config.yaml
num_hidden_layers: 8
hidden_size: 192
n_experts: 32
experts_per_token: 2
d_expert: 352
d_shared_expert: 0
hidden_act: "squared_relu"
moe_layers: [0, 1, 2, 3, 4, 5, 6, 7]
router_score: "softmax"
normalize_top_k: true
routed_scale: 1.41
balance_loss: 0.0145
balance_bias: false
router_z_loss: 0.001
init_std_router: 0.0279
lr_router: 0.000825
vocab_size: 16454
norm: "layernorm"
norm_eps: 1e-05
tie_word_embeddings: false
optimizer: "soap_variant"
learning_rate: 0.00436
beta1: 0.95
beta2: 0.95
batch_tokens: [32768, 65536, 98304]
max_seq_len: 512
train_tokens: 390200000
max_steps: 5961
dataset: "wikipedia_en"
Below are experts of layer 3 (counted from 0) of a mixture-of-experts language model. Rows are named router (the router's row for the expert), up (a neuron's input weights, with its number), down (a neuron's output weights, with its number) and show model dimensions 0-191. Each number is 128 + 24 x the weight over its row's rms, rounded and kept within 0 to 255.
Before each expert's rows: a language model's description of what the expert responds to; "mostly gets" lists some tokens that are sent to it at least half of the time. This comes from a sample of Wikipedia text that the model never trained on.

# expert 14
What it handles: Prepositions and the date numbers or places right after them, such as in, on, during, at, On 10 September, in 1977.
mostly gets: " during the", "In ", " on ", " during", " In ", "On "
router [115 115 146 127 161 125  99 117 173 124 130  90 166 152 121 132 101 126 111 154 120 180 128 169 117 149 179 125 143 133  98  95 141 186 117 164 154 130 135 105  96 141 113 126 118 145 119  93 151 153  95 147 156  77 133  89 126  91 114 120 154 149 124 147  94 142  62 118 143 151 152 166 111 102 101 105 148 201 136 127 112 174 197 124  84 141 136 140 152 157 110 166  98 137 156 128 132  93 147 116 139 126 110 122 117 162 127 113 127 145 128 149 145 119 124 134 120  79 166 114 103 127 121 147 144 112 163 139 125 107 119 140 119 136 126 141 116 128 120 136 130 114  96 129 129 145  98  97 152 122  83 133  97 154 100 119 102 144 143 170 119 118 116 152 102 134 123  67 116 146 158 120 118 110 126 126 131 170  99 128 157 110 121  96 129 124 112  98 161 108 143 121]
up6 [136 148 125 101 127 110 114 127 171 173 134 141 117 149 106 102 184 111 132 169 140 139 126 165 134 191 137 110 165 121 130 114 150 132 135 108 109 155 120 130 122 112 116 121 105 162 121 117 128 215 115 144 168 128 100 148 119 103 129  86 148 110 102 123 109 125 141 114 145 159 148 133 160 138  89 155 137 121 158 100 135 112 141 163 111 145 167  92 126 103 134 144 102 162 122 133 113 112 120 138 148 130 147 152 139  89 147  65 149 148 177 138 141 105 118 125 146 111 143 137  83 162 131  90 121 114  96 128 137 129 100 166 165 126 159 150 110 154 145 109 136  95 144  91 142 136 112 116 157 131 134 143 144 131 111 117 114 159 151 118 118  85 153 154  90 128 126 137 127  86 126 141 117 131  85 130 101 134 179  90 150 141 109 122 141 134 122  56 124 103 143 172]
down6 [127 114 102 103 141 141  63 177 122 150 130 135 153 143 112 165 113 183 112 111 126 143 122  99 119 151 152 125 154 153  88 120 135 135 139 135 108 153 121 127 121 203 109  80 130 167 131 134 106 142 112 113 139  94 136 162 135 146 184 128 114 151  87 121 115 147 124 122 103 130 136 158 135 128 148 102 119  98 138 138 121 165 109 139 131 113 116 121 157 110 142 128 118 108 168 129 123 156 122 126 161  84 127 102 181 167 146 127 121 140 115 153 121 129  94 134 102 139 103 112 108 148 120 138 142 126 100 103  80 100 152 158 120 101 160 151  97 100 137 119 111 142 144 144 128 114 101  77 155 154 135 165 128 131 138 139 114 116 174 158  99 133 148 129 155 105 129 103 105 176 125 120 135 116 153 177 124 118 133  88 170  75 173 103  95 117 129 167 104 155  97 128]
up7 [116  74 123 126 125 135 112 160 111 107 178 167 110 137 101 128 132  99  98  87 131 161 110 159 119 144  96  99 163 144 165 180 118 150 107 104 113 124  99 141 102 136 154 117 152 117 129 118 149 105 143 140 115  94 137 134 135 115 113 128  76 108 163 174 126 127 151  97  95 119 147 175 149 121 146 130 114 167 140 104 120 128 169 148 126 178 154 119 144 172 145 127 138 187 117 120 103  86 103 116 131 174 112 120 145  93  87  92 138 149 116 119 143 130 115 110 164 112 158 166 109 130 159 129 149 147 107 143 107 142 179 173 142 127  99 127 112 136 153 115 140 100 141 101 156 120 109 126 102 133 121 130 122  85 110 141 112 109 126 108 122 122 146 124 128 132 131  88 123 174 104 145 134 138 115  80  76 115 158 101  72 122 114 150 125 121 120 141 106 128 140 173]
down7 [ 99 153 117 141 156 131 126 125 132 123 137 131 149  99 133 141 106 133 142  54 112 130 114 159 149 163 160 114 171 133 120 111 138 109 116 169 154  77 101 122 155 154 124 114  95 131  75 121  68 146 104 135 142 160 174 143  84 161 124 133 112  84 146 134 116 141  96 163 164 132 121 122 135 141  98 118 130  79 101 105 131  98 127  79 102  97  86 110 111 120 148 168 121 122 142 113 136 146 139 161 127 138 113 143 128 127 163 142 168 135 124 147  89 134  93 108 151 110 132 117  97 116 124 118 129 119 134 184 117 124 128  97 150 140 114  75 142  88  93 167 185 157  95 133 144 102 106  99 127 145 128 119 129 106 119 129 121 135 114 161 132 121 106 124 171 103 102 163 119 139 132 135 124  89  92 149 146 169 117 134 140 139 140 155  94 155 126 126 135  88 110 107]
up8 [131 135 108 109 130 124  93 130 124 129  75 119 124 155 106 104 109 114 142 177  94 169 110 142  97  90 132  85 116 122 145 120 106 192 148 111 135 124 107 113 119 122 133  88 112 111 153  99 167 137 114 132 128  71 127 146 158 135 126 102 138 130 102 104 129 102 114 143  95 120 114 143  99 140  67 136 126 127  92 105 112 115 150  99 134 148 100 129 209 126 109 165 111 129  90 135 156 113 155 150 123 117 135 138 128 114 119 105 121 145 135 129 148 136 129 123 125 143 116 121 155 161 111 158 134 174 101 149 129  97 138 130 133 116 132 109 114 123 136 129  56 172 158 137 114 100  81 147 154  99 100 161 127 161 112 124  89 149 131 123 110  98 116 103 134 160 134 112 131 107 142 115 100 177 108 107 160 172 152 167 151 129 145  95 180 133 114 132 110  85 124 120]
down8 [111 137 133 144 103 151 138 131 136 134 111  96 144 125 145 131 114 144 152 146 103 141  94 107 168  98 102 121 129 133 120 125 151  76 130 125 177 129 143  95 128 167 113 159 140 173 147 131 154 131 129  88 130 136 118 117 115 144 134 117 132 155 130  85 103 133 153 100 162 102 105 143 139  98 160 123 125 132  96 113 169 122 120 135  86 132 152 159 113  91 170 105 140 179  93 126 101 174 126 151 161 110 140  75 120  90 111 131 111 162 145 106 116  80 138 129  85 167 125  83 170  96 140 142  79 109 105 111 113 169 151 126  91 153 163 161 129  91 134 151 138 107 146 104 133 178 144 103 112 115 161 114 118 121 126 119 119 170 124 137 108 139 129 167 125 147 156 101 162 108 116 118 131 125 105 110 132 110 146  99 130 159 153 124 127 172 118 146 167 171 120  93]
up9 [135 124 152 178 138 148  70 114 163 190 143 141 122 140 115 105 117  95 130 142  93 149 140 155 124 153 168 126 135 126 192 103 149 115 164 143 137 153 129 117 147 132  88 141 116 126 125  69 154 145 100 158 162 152 125 156 142 121 129 131 150 135 132 129  67 104 134 132 136 150 145 137 133 125 112 129 103 113 171 147 135 157 147 108  90 146 127 102 117 155  81 117 133 127 130 151 151 159 157 103 109 119 116 119  70 128 150  99 112 157 112 129 137  80 141  97 123 167 146 118 113 149  86 159 104 141 122 110 123 102 124 126 124 129  85 106 112 123 151 149 154 158 130  85 120 128 160 109 179 128 142 114 110 141 123 113 140 124 102 137 170 106 154 129 132 150 111 168 126 126 182 155  90  79 110 127 119 154 123 131 159 149 166 154 140 141 158  85 112 115 120 114]
down9 [130 133  78 123 141 166 127 132 141  70 124 153 124 135 122 103 114 162 149 126 126 129 116 125 122  74 110 112 104 118 133 107 111 131 145 133 138 118 116 140 110 159 151 181 178 118  86 166  94 111 111 141 128 121 120  82 116 136 132 117 126 118 127 113 176 109 158 136 105 184 116 127 102 191 190 131 117 152 108 124 100 163  91 100  97 132 112 133 135 152 124 118 146 139 133 103 162 135 143 120 155 141 147  79  97  79 142 147 137 142 154 124 104 160 105 120 103  91 127 177 101  73 141 135 117 109 107 110 176 133 157 135 149 110 151 138 116 103 123 119 117 126 135 163 122 120  91 121 122 137 103 158 148 148 112 167 148 137 132 125 130 120 102 151 140 128 139 122 119 136 108 137 173 159 161 135  88  93 123 152 131 153 156 143  88  91 111 185 153 150 147 138]
up10 [120 120 128 144 156 125 133  85 113  79 135  63 120 139 155 122 135 122 112 102  59 159 105 117 136  90 139 132 115 111 109 150 129 159 133 131 120 123 117 137 101 110 104 119 136 136 127 125 142 118 170 166 100  99 142 126 126 116 107 108 102 130  84  76  97 121 141 140 120 120 148 108 114 112 125 126 108 177 128 141 145 155  78 146 138 162 118 139 157 135 142  98 102  84 192  99  94 117  96 122 152 143  96  90 148 126 136  95 133 110  85 125 146 136 120 107 100  80 169 151  93 143 122 133 144 106 121 121 111 118 105  80 131 122 136 101 105 121 134 154 150 131 156 144 159 150 131 141 115 109  98 133 136 146 127 177 141 148 153  99 119 150  91 138 155 105  97 134  98  84 138 163 139 130 153 109 130 135 154 132 131  70  92 132  98 118 144  92 137  82 108 165]
down10 [ 92 121 110 114 148 128 123 159 134 109 121 115 131 115 107 103 187  94 102 146 121 122 108 120 104  89 124 140  96 165 108 129 129 133  55 129 161 129 138 132 129 126 172 151  93 118 106 131 189 137 145 134 148 156 134 156 153  92 123  75 140 125 153 133 113 165 128 107 129 143 127 142 142 103 100 150 186 130 131 135 102  96 171 107 132 136 154 146 156 145 110 169 133 117 139 149 145 116 158 105 138 159 102 145  86 138 119 136 140 122 161  93  66 159 147  71 151 133 155 126 120 146 110 145 144 120 107 134 135 184 132 131 148 111 115 139 137 150 119 155  96 140 149 125  98 133 139 158 170 111 109 108  93 133 111 111 155 126 118 146  86 144  91 151 129 123 112 145 149 140 153 127 139 148 146 142 125 148 129 146 126 215 137 121 176 138 151 158 135  98 121 142]

# expert 6
What it handles: Digits of years in dates, career spans and honours lists, especially the 1 or 2 and endings like 013, 989, 006.
mostly gets: "016", "018", "013", "017", "012", "024"
router [129 114 158 121 187 138  90 105 128  60 120 159 155 137  77 135  97 145 124 203 130 153 120 178 141 133 181  86 125 126 125  79 136 135 137 163 142 145 141 105 129 143 108 123 110  91 115 120 113 182  91 138  95 131 144 122 116 134 125 122 118 127 111 157  96 157 118 167 146 149 138 147 153 115 116 128 139 139 130 130 135 100 138 132 142 106 177 155 119 116 143 162  95 135 143 122 121 147 140  88 115 116  87  73 100 131 120 134 130 115 116 135 123 143 125 112 138 149 152 134 128  98 116 138 130 130 131 143 174 115 125 137 146 118 101 101 151 112  99 146 158 134 136 146 180 110 125  93 129 126  99 123  81 137 100 106 131 129 117 146 111 162 118 126 123 102 121 134 126 178 127 126 161 129  96 136 124 127 167 118 148 147  93  97  85 141 162  46 149 102 133 129]
up15 [152 147 160 126  76 131 143  85 115  86 107 123 111 161 133  72 109 102  98 133 114 150 137 175 172 120 122 133  88  95 108 108 101 153 120 125 141 118 139 141 116 167  93 110 135 139 151 146 102 122 143 150 137 125 133 155 135 145 142  87 126  56 155  98 149 133 147 154 125 115 103 163 115  92 145 107 148 145 133  93 125 141 123 103 141 131 167 144 126 115 137 145 133 154 149 147  75 110 118 134  89 121 121 115  95  91 135 168 117 166  92 171 104 134  93 130 105  91 131 101 112 111 132 147 146 134 141 133 151 162 151 127 128 137 121 165 148 101 139 139 170 154 125 129 109 105 121 134 144  70 180 103 125  97 146  82 106 167 139 145 114 154 123 102  92 127 105 155 153 132 158 132 157 155 138 132 140 120 154 121 131 158 125 108  88 158 117 152  97 109 113 162]
down15 [126 111 186 127 155 185 103 156 133 177 109 163 148 122  90 113 183 151 142 101 102 106 129 114 107 148 118 118 103 154 174  83 132  91 181 122 138 122  68  93 138 143 148 128 138  99 185 131 140 109 111  99 135 117 111 149 125 178 135 133 120 124 130 123 147 100 129 142  76 144 118 105 109 139 102 107 104  99 109 121 125  90 126 122 127 138 115 143 149 147 151 124 141 157 111 129 155 130 122 133 130 128 145 153 114 136 151 115 106  90 110 129 122 141 115 131 188 136  90 171 141 108 113 129 171 142 109 114 171 106 122 126 136 133 121 143 153 126 138 140 109 144 131 128 151 137 126  90 143 170 120 192 107 168 115 103 120 166 167  99 117 151 115 101 128 110 153 143 115 133 109 145 135  93 130  84 124 111  90 149 124 119 118 150  72 125 145  80 117 125 121 113]
up16 [ 83 136  97 128 134 117 101 140 112  97 118 117 127 144 123 136 116 133  99 167 147 164 113 124 137 121 137 143 134 101 102 139 120 139 127 167 153 169 100 129 158 112 145 111  88 136 145 142  93 110 109  94 164 119 152 187 128 154 171 105 147 171  99 112  88 128 157 123 130 124  95 122 159  97 132  84 108 112 112 144 138 139 128 130  98  97 121 152 123 103 120 149  90 110 158 157 170 122 137 116  94 151 112 115 115 126 123  92 163 181 154 145 151 136 150  90 119 110 134  94 118  75  55 121 127  91 121 129  89  90 142 142 112 121 146 130 141 138  93 125 128 127 125 185 133 153 122 156 145 117 167 115 128 182 123 144 169 121 105 142 120 136 121 101 136  97 163 155  97 182 161  95 159 123 136 121  96 158 127 140 121 114 135 123 136 112  94 112 123 141 158 125]
down16 [124 127 154  78 136 107 111 132 143 132 128 139 122 105 127  94 143 131 118  95 160 121 117 124 115 146 124  90 108  92 135 129 129 102 104 128 156 101  85 134 115 108 187  82 134  96 129 170 137 116 123 137 148 132 121 121 103 147 116  98 122 102 159  89  94 122 125 113 108 171 134  98 148 112 155 123 144 100 138 153 166 108 103 119 127 119 151 125 151 105 178 102 150 151 136 131 133  94 117  98 111 140 140 127 112 147 127 111 141 176 122 112 144 160 112 131 108 151  55 123 110 149 135 124 180 109 141 119  93 179 161 133 126 131 112 156 135 187  81 164 117 116 185  96 147 121 134 114 164 118 187 135  73 121 112 102 155 130 122 113 146 135 116 118  82 127 114 142  98 123 130 130 122  88 120  93  94 135 135 139 125  94 147 115 100 141 178 155 124 163 134 126]
up17 [132 131 128 152 119 155 118 162 140  89 109 124 118 126 150 151 106 139 106 124 132 119 121 150 160 115 132 121 117  94 141 105 100 108 109 165 102 143 110 122 136 112 137 103 145 113 168 138 116  84 119 141 120 131 143 125 114  85 159  95 120  95  97 145 130 116 111 159  75 108 107  77 143 171 129 107 109 125 107  97 138 130 139 153 116 143 102 156 145 141 146 117 112 143 145 132 166 106 154 109 102 114 122 124 121 122 127 124 136 141 114 148 164  83 136 177 164 145 123 103 128 107 122 116 141 124 129 153 165 159 138 130 177 107 133 112 104  63 109 141 112 112 135 160 145 114 117 184 141 120 161 118 188 146 133  90 159 142  96 115  99 138 137 117 117 107  95 131 112  79 101 137 139  92  81 115 123 146 102 112 155 169 153 175 133 175  88  95  57 131 149 138]
down17 [122 121 121 104 131  89 125 106  82 132 104 194 135 102 133 117 162 120 155 143 106 127 104 150 160 145 129  90 127 137 157 174 132  76 136 150 205 118 131 128 126 100 102 121 145 147 106 146 140 164 127 128 163 148 181 106 116 129 121 135 132 174 132 128 150  71 167 132 168 103 165 140 139 125  82 140 146  93 146 126 148  93 119 155  95 116 132 155 119 122 110 124 129  97  88 118 150 126 110 133  71 118 103 126  72  86 114  84 137  93 167 107 128 137 137 105 157 135  91 102  97 143 141 140  78 137 155 134 130 105 118  83  96 137 117 118 153  75  88 123 120 134 161 139 104 113 139 157 143 117 141 120 123 120 127 151 125 138 132 117 153 123 104  98 118 132  97 133 148 126 100 120 129 128 137 145 124 147 163 115 162 117 100 120 111 137 115 109 106 109 113 153]
up18 [115 127 141 155 141 127 101 129 167  93 111 152 118 134 126 149 148 142 123  99  99 138 112 118 115  60  93 130 108 116 129 162 133 125 139 109 174 130 140 121 119 150 170 113 130 151 105 106 124 124 160 149 131 160 129  78 155  70 132 136 150 130 109 161 132 154  97  84 111 103 111 130 171 122 144 129  89 174 137 101 166 144 147 120 112 148 188 156 132 146  91 179 102 170  94 102 118 131  85 121 117  82 101  95 141 114 120 141 114  98 117 151 145 127 101 130 147 180 154 143 135 123 131 117 132 139 111 136 179 100 137 115 147 105  99 113 128 117 121  72 124 101 131 145 120 165 135  91 133 124  99 138 122 115 142 151 143 123 155 100 123 193 122  92 135  82 129 106 138 149 138  93  89 145 130 124 123 145 129  97 133  91 113 109  89 122 119 105 102 124 128 138]
down18 [ 70 128 128 165 167 155 126 125 153 166 180 137 130 111  95 114  78 138 154  91 162 140 100 146 132 124 132 130 118 144 150  94  91 164 125 126  98 140 138 127 110 118 110 144 110 148 119 144 121 147 129 111 129 121  95 130 115 144 143 100 137 131 178 153  94 103 149 128 150 170 159 119 142 130 129 114 143 158 137 118 149 130 155 109 139 116 113 157 108 140 141 145 111 117 157  98 135 139 150 133 154 126 112 125 146  90 114 141 148  62 129 152 106  84  95 144  99 118 166  70 122 133  79 109 135  73 119 144  91 165 135 124 167 113 119 141  93 100  91 129 120 135 108 131 135 110 136 140 103  48  97 117 147 129 146 110 105 140 135 110 135 103 137 123  94 142 166  51 135 117 142 131  97 120 127 110 138 147 138 145 123  94 110 163 141 129 140 119 159 111 168 142]
up19 [108 124 159 161 133 116  79 115  77 109 105 130 161 150 105 140 136 105 124 147 166 139 111 141  77 137  81 159 116 142 120 144 142 168  88 147 121 113 134 117 154 150 139 147 137  96 146  99 134 148 130 130 104 107 137 133 156 135  96 161 152 130 131 152 115 140  97 198 140 119 149  96 138  94 125 142 153 123 106 130 138 149 116 122 154 128 130 147 165 127 146  50  84 116 145 108 149 103  94 125 157  84 180 118 139 115 178  64  81  96  90 130 125 104  96 122 143 114  96  97 126 161 130 140  93 133 106 116 162 126 117 144 173 134 141 136 112 129  90 120 113 114 118 131 116 148 118 136 102 128 159  97 137 101 119 105 143 103 118 153 127 138  81 115  86  98 144 140 134 113 143 137 141 126 118 157 106 126 128 104 121 190 145 129 122 137 140 106 146  98 126 144]
down19 [111 152 106 165 149 142 102 167 127 118 156 141 104 109 127 108 156 148 161 140 116 163  55 100 141 153 107 133  89 156 140 132 161 176 118 135 118 103 121 135 110 127 137 127  88 141 147  85 183 151 138 150 114 157 130 131 153  94 162 148 115 112 157 142 135 121 152 163 153 142  96 139 133 106 150 138 135 160  76 138 170 118  72 155 107 134 160 110 159 107 120 133 148 126 102 155 121 149 113 114 155 143  98  95 101 130 165 159 126 124 136 115 134 156 146 109 146 156 123 100 127 125 104 118 100 136 127 116 117 149 112 161  93 132 142 129 124 112 119 139 102 136 106 171 114  86 112 138 138  93  83 125 138 151  93  88 156 159 140 131 128 115 166 164 120 143 119 141 128 124  74 152 165 142 119 118 130 139 125 151 169 163  68 161  93 107 145 105 135 145 151 118]

# expert 3
What it handles: Articles, possessives and determiner phrases before a noun in narrative prose, such as his, their, of its, the, several, with the.
mostly gets: " his", " their", " its", " of his", " with the", " that the"
router [118 144 150 110 163 188 120 114 160 143 137  76 141 140 128 130 113 117 117 118 109 128 120 134 129 137 151 134 169 145  91 112 135 196  74 147 149 141 125 108  94 172 126 129 128  97 102 125 121 132  89 112 107 115 135 136 105 142 112 126 130 149  61 156  54 139 127 134 134 155 168 138 122 111  77 117 172 153 160 120  73 126 129 138 137 179 173 144 137 153 121 170 149  95 114 137 141 117 104  91 158 117 112 128 118 117 103 121 114 107 116 126 178 132 155 120 145  95 134 167 111 105 136 145 130 123 142 152 139 126 156 123 132 133  77 128 132  78 138 137 134 132 106 133 155  85  93  93 149 115 138 141 127 129  97 104 131 122 147 162 119 130 128 144 133  89 103 126  90 145 128 113  97 126 141 156 146 128 162  87 152 134 139 133  77 119 143  93 136 119 145 142]
up0 [143 122 103 129 130 124 101 115 130 169 127 183 105 136 100 128 119 150  98 123 135 138  96 127 142 114 139 148 131 136 118 148 142 162  95 131 130 128 112 129  92 172 143  69 133 121 153 144 114 129 125 157 117 133 156 144 123 108 147 153 124 102 137 153 145 177 126 130 103 118 151 133 114 138 128 131 134 116 100 167 110  94 127 164 149  99 120  96 176 175 114  87 168 109 119  97 117 158 137 139 134 123 116 150 158  96 136 111  87  77 118 119 155 157 139 125 160 107 124 136  95 217 109 114 149 128 123 154 179 130 141 132 104 141 110 134  78  99 133 164 146 148 135 108 139 132  89 120 101  94 115 131 126  89 118 124  74 104 106 125  86 133 170 132 131  88 132 113 118 157 110 136 122 118 122 168 107 136 167 146  96 147  99 124  96 113 145 175 119  88 150  96]
down0 [ 81 131 122 116 149 116 114 111 153  96 124 117 132 117 173 136 136  93  99 133 110 163 151 121 100 114 131 104 145 105 151 164 110 105 106 158 121 103 116  96 201 114 127 174 125 147  94 110 120  93 118 140 128 111 127 137 117 119 132 134 139 132 118 147 137 117 109 154 127 161  96 142 163 119  83 124 159 143 136 113 122 145 147  80 109 112 103 170 135 109 141 179 127 111 197 158 146 154 112 134 182 135  98  90 103 154 146 154 156 165 132 113 125  97 100 137  68 109 138 135 120 145 148 112 163  87 132  82 112 124 115 132 131 132 154 143 152 144  94 129 156 141 130 122 114 130 166  94 102 156  95 124 110 150 138  93 132 135 152 127 126 132 113 114 129 125 122 106 138 114 121 123 159 131 205 121 124 143 120 143 142 128 162 158 167 106  90 157 167 127  96 159]
up1 [103 142 123 121 120 149 174 173 129 125 105 130 147  85 123 125 127 130 161 115 134 117 153 106 120  90 156 120 137 154 123 115 120 122 142 169 109 129 128 100 167 136 128 134  65 100 124 123 173 110 115  99 103 145 139 158 130 131 129 140 174 137  92 127 127 138 107 127  89 173 160 129 148 104 135 149 116 109 123 132 122  75 174 133  86 171 133 140 175 132 152 137 118 124 165 133 148 112 136 128 129 125 102 181 155 138 153 137 136  78  86  98 108 168  84 125 139  94  90 160 129 147 102 145 149 131  88 135 118 123 147 128 126 145 135 126 144 147  93 123 128 107 179 154 147  93 129  95 151 160 137  93 133 119 159 115 147 158 122 153 112 156 119 124 152 147 122 108  93 116 123 145 104 170 129 123 148 128 140 170 141 131 104 160 169 117 110 112 139  51  93 113]
down1 [112  95 135  76 142 125 106 153 139 159 120 115 127 141 106 131 124 119 110  96 139 149 134 128 116 111 129 137 153 146  99  91 147 155 149 113 123 103 184 114 128 124  97 114  69 144 104 109 147 141 107 130 144 122  91 121 144 113 140 172 142 108 163 110 126  97  89 125 140  76 157 106 135 173 141 143 137  75 111 172 142 121 140 123 107 142 118 115 124 161 133 154 117 107 148 178 115 147 128 138 167 117 155 142 115  87 170 149  84 119 123 152 137 125 117 159 120 125 117 124 146 109 123  93  90  95 125  85 115  70 153 106 143 137 142 164 117  99 103  95 153 123 132 143 120 118 136 142 129 110 117 136 142 145 166  94 137 125 147 128 150 144 153  94 137  91 133 154 151  56 162 117 144 132 145 151 105 175 179 166 111 164 114 127 157 163 145 145 112 121 100 106]
up2 [123 115 137 152 129 142 119 135 124 143 121 155 146 190 123 154  96 138 125 132 130 103 122 116 122 140 139 144 124 105  93 143 131 111 169 113 146 140 136 116 175 165 148 173 127  99 101 131 122  98  89 108 118 132 118 130 123 113 109 109  91 162 144 120  92 107  60 145 122 132 132 122 109 120 141 108 146 145 128 126 126 120 178 119  96  82 114 109  99 113 120 125 169 153 149 174 157 156 125 137  98 131 116 182 137 140 180 140  96 105  91  94 112 131 171 177 140 141 128  98 140 173 146 105 119 117 104 120 102 145 135 103  98 121 156 125 151 133 136 144 101 107 116 127 149 147 132 104 133 125 112 142 142 141 101 182 120 101 133 131 142 175  96 108 167 122  83  91 102 147 123 131 164  84 105 166 144 164  75  91 136 129 144  91 171 152 130 127 121 147 155 140]
down2 [118 107 113 130 134 141 180 124 116  92  94 152 116  96 159 135 109 101 155 132 128 124 145 117 130 142  94 145 105 112  98 160  91 156 182 114 124 134 136 135 105 134 163 153 111 120 123 132 128  94 130 140 131 164 134 153 129 150 116  91 152 108 144 108 129 142  91 161 126 112  98  91 144 185 136 145  97 132 143  87 138 150 145 134 119 122 112 123 132 115 143 116 147 132 196 156 158 161 130 157  91  92  82 113 164  93 160 129 111  67 136 128  60 139 152 155 134 167 143 142 131 142 100 148 175  84  98 122 133 130 162 154  98 160 147 165 127 121 168 105 147 135 136  92 117 110 135 145 141 130 135 111 111 139 115 134  77 125 102 163 117 153  93 124 126 140 143 110 122 137 159 152 129 151 129  98  90 115  94  88 118  91 137 124 119 123  89 127 124 158 122 140]
up3 [117 124 141 150 127 132 150  99 109 125 125 110 157 111 167 147 122 129 137 132 123 130 128 137 139 124 125 114 144  91 137 115 102 174 148 150  96 127 148 111  97 171 150 104 130 100  72 152 129 134 130 146 117 119 108 134 112 113 152 142 110 105 128 123 143 159 127 106 133 154 123 143 126  86 128 115 141 138 135  99 125 148  62  98 128 137 148 146  99 136 121 158 113 112 116 143 153 109 144 168  92 150 151 103 132  80 123 151 100 135  84 144 103 115 139 194 178 113 119 126  81 148 154 109 136 129 125 116 134 134 145  58 135 110  59 130  96 104 163 160 123 131 142 112 128 101 108 150 118 139 103 104 112 132 118 113  91  94  89 105 158 130 151 125  99 111 125 123 128 121  86  93 129 129 101  88 160 154 128  57 145 103 168 112 139 190  93 143 135 112 140 147]
down3 [147 128 136 126 160 122 101 142 133 127 160 130  87 130 127 129 168 146 104 112 148 121 112  85  99 132 108 122 121 162 139 119 146 111 112 123  76 114 109 136 193  94 104 153 151 139 114  94 126 105 147 130 114 109 109 141 134 133 121 168 114 170 148 149  87 169 122 148  92 142 132 137 104 150 117 141 113 145 103 132  97 120 194  90 102  78  75 136 148 130 135 130 184 134 155  68 150  95 150 146 179 110 115 133 132 103 101 113 143  94  93 154 137 102 116 115 108 138 127 135 134 125  62  90 142 135 174 120 137 128 141 132 125 114  98 153 141 140 142 120 151 120 110 128 147 129 104 159 145 121 142 125 138 130 112 119 165 169 151 131 137 106 122 133 138 141 112 146 140 201 167 143 144 114 125 112 136 139 159 139 127 109  90  89 131 135 190 120 142 150 115 102]
up4 [154 114 136 105 155 124 117 146 183 113 130 128 114 136 107  96 170 131 119 130 139 124 127 130 126  87 129 150 145 108  95 100 142 138 144 125 143 131 117 117  99 145 118 150 143 116 158 127 127 145 131 140  88 122 105 142 106 156 165  93 131 133 156 123 152 101 130 159  95 118 115 173 175 136 114 146 138 142 156 168 122 139 120 103 111 117 117 143 147 108 104 135 120  93 107  90 134 158 126 168 175 123 132 119 141 117 101  81 153 168  65 139 166 119 159 131 132  97 116  94 122 105 116 135 135 120 140 101 152 121 120 157 173 146 139 176 113 147  96  99 176 128 105 163 117 128 154 168  92 116 125 157 145 135 130 136 134  65 118 165 143 134  81  95 132 113 153  84 108 122 139 122 100 131 102 142 153 104 159 146  83 160 100 100  65 129 149 126 147  96 166 136]
down4 [129 154 103 120 120 119  99 122 133  95 139 127 135 111 121 160 154 101 112  69  86 122 109 125 112 139 133 145 118 136  94 143 151 125  83 126 113 102 104 143 155 154 154 117 115 124 109 125 136 159 118 127 123 152 167 124  70 143 131 131 110 122 114 177 141 123 141 114 114 104 108 162 113 110 142 146 145 123  86 130  95 105 150 112 116 158 143 161 127 154 144 154 100 132  94 122  95 157 112 143 180 162 130 113 183 129 125 132 111 131 133 147 155 168 106 100 119 111  71 181 107 129 171 145 107 105  84 162 124 164 183 118  80 136 145 131 121 157 129 156 106 118 154 126 159 117  87 116 138 119 154 117 117 185 125 132 165 120 116 152 127 156 121 137 149 129 104 118 121 118 106 158 125 112 148 104  84 114 107 175 101 118 159 134 167 139 103 106  96 174 135 162]